Experts of a small language model.
Experts: 256 experts in each of 14 layers, 64 squared ReLU neurons an expert, 4 picks a token.
Below are experts of layer 8 (counted from 0) of a mixture-of-experts language model. Rows are named router (the router's row for the expert) and show model dimensions 0-127. Each number is 50 + 10 x the weight over its row's rms, rounded and kept within 0 to 99.
After each expert's rows: a language model's description of what the expert responds to; "comes before" lists some tokens at least twice as common just after its tokens as in all text. This comes from a sample of Wikipedia text that the model never trained on. Tokens count by the router's weight.

# expert 19
router:45 50 52 51 58 32 48 50 48 55 45 46 46 35 41 43 72 56 36 51 36 38 57 32 56 58 63 33 52 60 60 53 34 58 32 51 63 30 46 62 55 53 43 43 59 53 53 58 38 54 58 51 43 32 52 55 52 58 60 51 33 59 37 42 48 52 56 30 60 44 51 66 64 68 54 58 51 59 67 50 40 44 59 55 59 50 32 48 55 47 54 57 33 71 39 41 43 63 49 59 60 57 42 45 46 38 25 34 41 43 48 62 56 52 47 62 68 62 37 60 54 60 53 54 55 57 37 51
Description: The word piece or inside words and names such as Tudor, Labor, glamor, Major, Governor, plus small table numbers.
comes before: " |", " of", "–", "g", "ough", ";"

# expert 58
router:59 64 42 59 64 41 45 49 47 65 37 40 45 37 54 44 61 46 51 47 65 62 42 31 36 65 44 36 44 56 58 60 64 58 53 45 55 47 35 55 71 45 60 51 52 67 39 41 46 62 50 44 58 57 50 38 41 48 49 42 53 45 38 36 55 59 53 42 59 64 30 66 47 51 40 50 59 47 52 72 46 51 43 42 49 41 45 72 35 60 63 47 54 36 38 51 47 64 49 59 36 56 48 57 68 47 39 41 46 68 54 55 36 61 34 57 46 65 49 57 31 55 48 61 47 54 36 29
Description: The uck piece in Kentucky, plus common words like own, present, host, staff and Mark, usually followed by a suffix.
comes before: "er", "ing", "ed", "ers", "s", " of"

# expert 50
router:54 61 39 51 49 69 41 53 31 67 40 48 50 45 56 49 54 53 61 33 52 31 46 50 36 56 47 36 63 40 38 50 55 64 48 56 48 36 61 41 36 52 39 52 47 53 35 31 55 58 63 62 40 56 57 69 40 63 39 54 49 49 32 38 33 56 43 60 37 43 43 65 62 64 56 54 53 47 65 66 48 58 41 38 54 38 43 38 48 51 58 63 52 47 44 55 48 58 33 53 52 50 52 55 54 45 64 40 72 22 52 48 46 63 39 49 51 53 43 69 56 59 53 55 69 39 57 47
Description: Digit tokens in numeric tables and statistics, especially decimals and percentages like 6.1%, 0.1 mile, and league-table counts.
comes before: " |", "%", ".", " |\n", ";", " km"

# expert 25
router:62 61 53 53 63 56 70 36 50 60 40 70 49 42 51 51 41 70 64 32 47 39 42 59 53 40 59 50 54 56 54 43 73 33 33 50 57 51 70 42 49 45 35 43 45 40 45 50 51 52 56 58 34 56 53 67 38 61 48 68 55 49 44 38 47 54 37 35 40 56 44 68 49 66 51 51 55 42 40 53 42 48 29 53 55 45 39 34 62 50 57 52 59 50 45 31 55 56 37 41 62 51 58 53 54 81 60 55 61 38 48 51 44 49 63 49 42 36 51 37 35 46 43 54 53 53 47 55
Description: First two-digit chunks of years, prices and counts, like 19 and 20 in years, 15 in £155,000, 10 in 100 metres.
comes before: "0", "th", ".", "00", "09", "08"

# expert 37
router:52 57 52 46 53 42 66 41 69 45 49 47 40 55 66 42 59 57 53 54 44 57 52 39 38 50 65 52 48 45 46 55 63 32 57 50 54 59 54 37 52 49 59 52 40 44 56 63 43 45 31 44 41 49 45 41 39 37 61 61 55 55 54 39 43 48 58 38 42 57 58 51 46 52 49 62 49 64 43 35 41 70 66 47 49 60 53 52 71 45 60 35 43 54 52 58 44 64 32 33 37 47 68 23 56 44 42 55 38 34 52 43 73 60 52 30 48 64 59 47 53 48 70 53 35 44 37 35
Description: A lone space token between a month name or comma and the following day or year number, as in June 3, 2016.
comes before: "19", "20", "18", "17", "16", "15"

# expert 38
router:58 31 47 59 68 47 51 31 58 52 39 44 49 49 58 42 54 52 59 57 51 49 67 63 64 52 36 36 44 42 40 52 67 58 32 46 50 55 41 52 57 41 38 32 45 46 34 44 50 58 48 50 39 51 67 32 46 64 55 57 44 46 55 53 42 38 53 64 50 35 35 69 56 55 73 48 53 52 54 59 49 52 46 44 60 43 45 55 39 55 62 41 79 53 33 54 37 49 57 42 72 52 52 43 56 39 40 52 41 63 61 62 43 45 63 63 38 50 46 66 47 57 38 59 39 55 39 37
Description: Signs opening table cells, especially minus, plus, dollar and pound signs and dashes before numbers, as in goal-difference −27; some cell-initial the.
comes before: " |", "0", "1", "2", "3", "4"

# expert 35
router:60 64 52 46 45 35 44 38 65 65 36 53 43 45 47 45 48 53 56 61 41 34 34 36 59 50 49 48 59 38 61 60 51 46 55 59 61 62 43 47 40 67 43 51 49 61 50 55 62 56 34 38 60 46 59 77 61 57 41 44 44 51 62 53 46 43 49 53 36 51 47 48 39 54 31 32 50 69 53 55 49 40 30 39 49 54 41 58 67 48 49 48 43 73 61 40 68 52 42 63 62 53 53 50 48 51 55 61 53 58 33 31 60 61 62 54 67 35 54 35 53 55 47 44 45 34 44 33
Description: Wiki heading markers ==, ===, plus line breaks and row-ending pipes in tables and taxonomy lists, e.g. ==Geography==.
comes before: "|", "-", "=", "See", "S", "D"

# expert 45
router:52 50 54 31 57 21 64 74 57 51 66 56 36 51 51 38 43 40 61 50 47 65 54 65 54 49 55 60 59 49 52 53 48 56 45 58 53 39 50 30 55 44 50 70 43 49 44 28 50 36 46 54 64 38 34 44 34 66 49 74 55 64 51 63 55 58 43 38 45 43 55 44 53 44 50 36 47 46 41 31 60 32 51 48 49 45 38 52 48 69 52 47 65 39 68 54 41 59 53 50 49 50 40 48 47 53 57 45 67 46 48 58 39 51 57 55 50 44 42 68 68 48 49 50 60 70 47 53
Description: Words and separators after numbers linking figures, such as to in 15 to 45, of, than, about, and table pipes between values.
comes before: " ", " the", "00", " a", " $", " these"

# expert 11
router:58 63 50 61 50 61 56 68 29 51 52 38 37 41 53 46 47 46 55 47 54 32 63 61 55 42 64 41 70 60 48 60 38 46 33 56 44 45 72 43 42 55 49 52 45 43 48 44 76 47 29 39 42 45 42 71 57 64 59 70 47 45 43 51 39 46 36 52 38 52 50 55 59 51 64 50 39 38 36 58 53 43 69 50 41 45 53 42 46 65 55 58 64 42 36 33 36 49 39 33 63 53 53 68 47 64 60 46 62 54 48 49 57 66 39 56 38 60 42 52 50 54 44 57 42 41 49 45
Description: Number tokens inside measurements, coordinates, scores and statistics, such as 96 kg, 51°29′30″N, 86 minutes, 67%.
comes before: ".", " |", ")", " m", "0", " km"

# expert 10
router:39 58 37 59 53 38 45 41 36 66 61 74 41 52 51 59 52 32 63 60 60 51 46 44 30 47 52 67 35 54 40 54 58 57 56 52 48 42 42 36 40 49 58 48 38 65 60 46 47 54 48 60 51 52 50 57 44 39 67 47 55 58 65 48 40 39 50 74 52 53 35 50 67 53 52 53 57 49 40 58 44 31 61 51 66 44 55 57 49 34 65 58 53 44 37 51 53 50 60 54 26 46 37 48 56 36 57 58 50 51 62 65 52 60 42 53 38 61 56 55 28 43 38 28 33 47 44 53
Description: Last word pieces of foreign and place names, often a vowel or short syllable, such as Pas-o, Kasal-o, Angeles, Francisco.
comes before: ",", " (", "\n", " K", "'s", " B"

# expert 17
router:54 55 50 51 49 43 40 59 56 57 50 52 33 46 56 57 55 48 42 67 44 56 67 39 43 44 57 61 43 19 60 63 49 70 60 45 37 36 56 53 48 34 46 43 65 63 48 62 40 34 56 29 58 53 44 58 40 64 43 41 38 63 49 45 46 59 45 44 57 50 46 45 37 53 42 47 51 55 42 58 42 63 42 42 45 41 39 43 49 42 54 64 48 64 43 50 48 60 61 62 41 64 41 34 48 43 43 37 64 62 35 65 78 62 52 49 43 46 57 50 35 67 70 54 57 42 45 37
Description: Mid-word pieces like at, ats, cor, cat inside longer words (nigrostriatal, versatile, Status), plus table row-end pipes and some the.
comes before: "|", "ively", " of", "us", "al", "ia"

# expert 44
router:49 51 42 60 45 59 45 54 63 36 41 34 35 44 57 43 68 38 59 39 55 56 55 37 41 47 49 33 48 59 51 62 56 57 46 67 47 62 49 60 45 52 60 45 36 48 54 49 53 57 30 36 59 58 50 31 37 36 58 52 43 49 52 35 56 42 40 50 55 44 50 58 65 59 57 58 53 55 39 75 49 76 47 45 34 45 46 61 47 54 53 45 54 44 64 71 52 64 50 48 66 64 32 61 59 60 52 43 52 38 62 51 54 42 55 42 60 42 66 40 37 52 38 64 45 71 57 35
Description: Month names in dates after in, on or a year, such as In August 2018, May 1; also fin in finish, financial.
comes before: " ", ",", ".\n\n", "ish", " City", "anc"

# expert 34
router:62 61 57 39 53 39 43 47 40 45 39 42 60 64 54 38 36 60 62 49 58 58 61 45 56 43 68 50 39 46 61 60 51 41 57 46 41 44 42 43 61 39 57 53 44 60 59 71 51 58 44 43 38 49 46 33 68 50 36 55 66 49 46 60 48 38 36 62 37 59 58 46 54 57 36 38 50 55 57 70 33 40 49 64 40 62 31 45 70 38 31 49 50 42 33 64 37 54 55 65 54 55 44 50 63 65 46 37 53 50 32 42 55 61 49 49 54 42 48 57 34 61 54 51 42 41 63 65
Description: Verbs and verb endings in biographies and plot summaries, such as worked, located, spent, hanged and born, often followed by to or in.
comes before: " to", "ed", " in", "ing", " on", " by"

# expert 49
router:32 54 61 56 49 41 59 50 49 42 53 57 66 55 53 58 63 52 58 53 26 59 46 50 43 38 61 35 52 67 59 44 38 44 46 52 48 57 77 53 41 52 55 70 52 59 66 33 56 41 45 59 50 46 59 53 62 53 38 49 69 31 41 53 53 56 31 49 64 50 30 66 41 35 55 48 49 48 44 39 58 64 59 44 48 45 46 52 67 34 37 47 35 52 74 41 45 33 46 49 52 49 41 52 25 40 61 51 40 43 55 58 39 55 65 61 48 41 40 52 42 47 49 56 42 49 44 51
Description: Commas after nouns or adjectives in sentences, leading to and, which, but or another adjective, including ", and ")," variants.
comes before: " and", " which", " but", " with", " including", " who"

# expert 2
router:54 51 66 50 49 40 52 67 33 54 45 60 53 76 52 44 35 42 32 32 25 50 40 54 32 69 48 61 42 44 69 61 56 61 47 44 48 61 57 44 25 43 44 55 49 55 41 53 57 31 37 63 38 45 59 45 36 54 47 47 44 53 41 51 52 41 51 50 32 57 36 50 39 45 65 44 53 65 32 49 57 49 41 44 60 47 63 37 53 42 43 31 56 58 69 39 49 43 52 56 43 59 50 58 51 56 51 50 52 52 54 43 45 39 65 51 57 54 64 65 49 54 52 52 55 59 46 74
Description: Subordinators and linkers opening a new clause, such as when, where, because, even if, that, which, However, often after commas.
comes before: " the", " he", " it", " they", " she", " The"

# expert 54
router:58 54 48 37 58 42 62 54 56 45 66 36 41 58 55 35 65 65 48 53 40 59 49 60 68 54 66 41 66 29 38 39 50 38 42 44 46 45 52 60 64 62 54 36 49 39 56 68 52 53 58 63 47 53 36 48 60 61 53 46 69 51 49 59 43 35 49 40 30 45 62 49 23 49 67 50 43 44 35 26 49 49 57 42 63 57 38 46 52 60 44 65 59 53 36 64 40 50 46 52 52 59 52 47 54 46 58 37 57 57 50 53 30 60 60 41 47 63 43 55 73 46 49 54 49 39 49 46
Description: Space, en dash, minus and parenthesis tokens before digits in table cells, ages, heights, dates and coordinates.
comes before: "0", "1", "2", "3", "4", "6"

# expert 36
router:52 57 67 38 41 50 40 57 62 51 52 38 63 79 56 44 39 61 44 28 36 47 41 58 37 56 62 48 46 63 34 58 40 56 53 60 63 58 43 52 52 78 49 41 43 58 53 56 60 42 68 47 40 41 56 50 56 42 49 37 55 46 51 45 39 45 43 41 32 65 49 48 48 56 33 16 45 62 72 67 49 39 64 63 42 55 55 46 66 45 38 61 61 46 47 59 52 53 41 45 54 58 43 40 43 49 46 54 58 57 47 50 54 51 56 41 44 57 67 64 55 46 54 50 44 51 46 49
Description: Verb stems and endings like ed, ing, ated after to or was, e.g. revive, complete, pursue, released, held, played.
comes before: " the", " in", " by", " to", " a", " on"

# expert 6
router:44 64 45 58 61 57 48 42 49 72 49 56 38 40 65 56 56 34 60 37 57 52 45 77 43 33 44 57 45 43 49 59 44 50 45 49 54 57 42 53 45 36 45 35 41 53 62 62 28 70 44 41 39 57 56 39 43 52 40 38 45 60 63 39 53 43 47 32 48 68 60 68 59 43 45 51 57 40 59 68 43 51 51 30 36 51 45 60 58 55 60 62 56 30 53 55 53 39 48 60 56 42 45 33 47 35 60 61 55 45 54 55 50 66 36 60 60 49 49 31 49 64 37 56 51 38 50 47
Description: Closing parentheses, closing quotation marks and brackets after a word or number, plus past verbs died, came, began, and °E/°W.
comes before: " |", " (", " in", " and", " |\n", " is"

# expert 55
router:40 54 42 65 53 22 38 49 53 48 44 38 67 47 67 61 53 32 70 42 57 40 47 45 43 66 49 35 42 42 39 57 52 53 24 40 50 52 39 29 60 43 40 47 42 61 54 50 57 55 48 48 40 53 33 41 52 57 49 45 49 53 51 50 36 48 30 50 58 65 29 66 51 69 42 48 60 58 71 60 46 49 46 37 42 44 45 43 65 44 59 42 57 47 38 56 48 57 41 47 51 60 65 63 61 43 50 53 71 56 54 71 61 50 37 56 53 52 56 47 43 55 42 50 42 63 54 39
Description: Nouns for homes and locations such as home, house, church, studio, nearby, often followed by in or of.
comes before: ",", " of", " |", " |\n", ".", " in"

# expert 62
router:52 45 65 52 32 35 41 45 53 28 55 64 68 37 52 76 51 62 60 48 39 54 61 41 52 48 58 52 63 61 57 50 54 49 72 45 48 58 53 55 23 53 60 68 49 37 56 33 43 42 51 64 43 46 62 49 54 25 61 43 48 60 56 63 51 55 47 46 39 54 48 48 64 40 54 54 53 35 38 53 69 60 64 51 54 48 46 62 56 55 39 49 34 45 65 36 40 42 60 57 46 55 41 32 35 41 54 53 36 62 50 49 40 59 60 49 50 36 43 50 52 52 46 40 40 47 40 65
Description: Commas, pipes and parentheses right after a person or place name, as in name lists with descriptions, table cells, Dudley Township, Ohio.
comes before: " ", "born", " who", " a", " K", " S"

# expert 21
router:38 58 51 53 42 44 65 47 67 53 52 31 60 35 54 48 27 39 60 56 54 56 55 38 51 46 49 46 49 51 47 70 47 58 71 55 54 48 42 37 46 51 39 49 65 49 53 39 46 62 48 30 49 53 52 59 56 41 37 40 40 59 46 51 45 54 39 54 52 48 28 39 50 59 71 59 59 43 52 54 50 47 42 46 71 46 43 44 48 53 64 45 58 39 46 60 45 45 42 59 45 54 29 28 73 43 57 55 69 54 70 47 58 55 39 46 29 58 68 25 50 47 62 55 61 50 42 49
Description: Final pieces of proper names, especially -all, -ton, -s, -lands, as in Sewall, Stallingborough, Randall, Woolworths, often in tables.
comes before: ",", " |", " (", " and", "'s", "on"

# expert 57
router:57 46 47 48 56 54 46 37 56 55 52 47 43 39 43 45 38 42 58 57 53 61 55 30 71 59 40 52 65 46 57 47 54 36 65 46 74 38 59 43 39 68 55 32 54 61 54 65 52 52 58 44 57 50 67 39 37 58 53 38 52 60 54 61 44 60 37 44 59 42 46 36 60 54 47 58 55 36 55 69 64 53 61 41 56 38 40 51 67 38 60 53 47 42 61 71 55 32 47 47 62 47 32 45 56 44 52 32 47 46 53 59 57 61 43 46 37 48 54 46 34 36 51 23 55 55 35 39
Description: Plural suffixes like -s, -ers, -ors, -ians, -jects ending nouns, plus s inside names such as Samsung and Warsaw.
comes before: ",", " of", " and", ".", " (", " in"

# expert 46
router:58 59 39 49 69 68 55 46 48 52 48 68 37 46 58 57 69 48 60 53 59 61 46 47 68 45 61 59 37 59 48 57 37 59 59 49 57 51 38 46 62 55 50 48 49 65 37 56 43 49 60 43 33 60 39 42 27 60 70 38 55 52 51 45 39 37 30 30 44 55 55 64 38 43 48 55 55 41 57 64 37 33 54 45 63 45 41 50 43 62 38 60 40 54 41 61 42 48 50 42 48 65 60 49 52 34 58 52 34 30 48 65 58 35 51 48 46 53 35 45 38 60 59 65 53 43 46 57
Description: Bare spaces in tables, lineups and formulas, plus succession-box words such as Preceded, named, death and historic.
comes before: "20", " |", " -", "1", "19", "2"

# expert 47
router:64 55 37 45 67 56 42 53 43 49 39 23 38 43 60 44 42 67 60 51 50 32 57 51 62 55 31 48 44 47 45 52 36 52 46 53 58 44 40 37 70 48 52 54 55 39 49 62 56 64 72 41 40 48 59 56 55 38 36 46 60 52 55 58 43 69 44 39 33 72 23 58 39 65 58 59 51 39 60 64 55 46 40 39 55 48 59 43 61 38 53 46 54 41 37 66 45 55 50 45 55 61 44 35 60 36 55 48 45 44 67 44 50 52 63 62 42 50 43 42 41 63 48 57 59 52 58 41
Description: Particles and verb-ish words after verbs like find out, set out, as did, is used, plus blank table cells and slashes.
comes before: " in", " by", " on", " to", " as", "1"

# expert 18
router:59 48 46 46 48 64 57 55 46 54 63 62 72 51 46 47 54 55 47 49 38 59 54 33 49 45 52 68 56 55 35 63 40 55 55 32 46 54 39 43 70 48 47 43 53 37 43 58 46 43 58 45 31 59 44 38 34 37 61 47 69 35 67 44 51 37 55 38 34 42 41 69 40 54 58 55 56 43 52 58 44 50 56 51 58 76 42 59 61 50 37 61 39 59 47 52 40 51 47 59 34 51 33 41 59 34 34 55 44 59 66 52 43 29 59 50 49 36 69 60 46 53 51 60 45 35 51 58
Description: Standalone space token after a table pipe or semicolon, just before a number, in sports, election and climate tables.
comes before: "1", "20", "19", "2", "3", "4"

# expert 5
router:35 41 60 36 24 28 55 49 51 55 51 40 54 67 51 52 34 59 55 42 32 59 50 53 46 36 55 65 45 47 36 47 57 60 46 59 52 62 55 63 51 79 60 58 48 42 45 54 69 38 44 44 47 47 55 61 43 38 39 66 44 51 63 46 56 57 55 43 30 57 55 37 40 34 38 51 51 56 60 44 48 52 56 53 39 56 68 40 73 44 61 47 62 48 49 39 40 58 49 33 30 54 49 62 38 57 41 49 61 51 53 59 48 32 60 51 60 39 41 54 57 52 57 49 41 45 64 56
Description: Prepositions like in, on, at, during, from after verbs or clauses, introducing places, dates or events, such as in 2023, at Toxteth.
comes before: " the", " ", " a", " his", " this", " September"

# expert 7
router:58 48 37 60 52 59 44 42 69 52 40 67 53 44 58 46 47 41 62 42 44 43 68 41 40 47 43 27 39 47 40 62 49 53 52 49 52 33 42 67 41 43 57 55 47 44 48 67 42 52 60 50 41 47 67 48 65 62 38 51 51 39 63 35 32 47 63 47 30 61 60 59 57 45 64 44 53 61 66 65 62 60 47 38 34 43 46 57 67 63 57 45 50 40 46 51 46 60 63 42 62 45 57 58 42 38 32 62 51 58 64 51 50 62 41 58 52 32 59 39 51 55 53 55 49 75 45 46
Description: Final word pieces ending a word or name, such as ain in Again and blockchain, ette, ille, ion, plus time digits.
comes before: " |", ",", "-", "\n", " (", ":"

# expert 8
router:62 49 43 55 59 52 57 52 52 51 45 65 53 54 66 57 57 48 52 51 47 36 54 31 53 64 52 39 48 41 37 51 36 57 42 64 43 43 66 38 34 39 57 38 36 53 48 57 38 56 60 38 50 44 64 43 69 55 45 48 37 68 54 44 65 43 62 38 41 63 39 49 64 49 65 40 56 41 40 54 69 62 38 35 49 38 45 65 42 34 62 22 32 39 40 65 56 58 60 45 62 47 42 55 49 41 52 56 39 54 64 60 55 58 36 58 58 56 45 38 58 53 46 52 37 34 55 47
Description: Final word pieces closing nouns, such as -y, -ity, -ation, -ance, as in Grammy, polygamy, industry; also date commas, !, ?.
comes before: ",", " |", " of", " (", "\n", " and"

# expert 1
router:58 57 49 68 56 57 30 64 53 51 36 54 54 53 64 60 70 29 57 52 40 42 40 39 68 43 45 33 42 57 55 54 50 56 65 51 66 44 43 47 62 40 62 68 35 51 45 44 53 58 62 43 59 36 40 45 33 59 60 37 45 39 56 44 56 71 47 38 60 51 57 66 39 59 30 54 50 43 45 64 51 56 40 57 35 43 37 40 34 48 46 55 60 47 57 57 50 66 54 51 64 53 61 66 58 50 46 46 48 65 46 55 40 55 25 42 51 43 55 49 42 45 52 64 63 48 40 45
Description: Middle word pieces like ust, rest, employ, manufact in names and business words, plus small digits in tables and scores.
comes before: "ed", " of", "ing", "er", "ers", ";"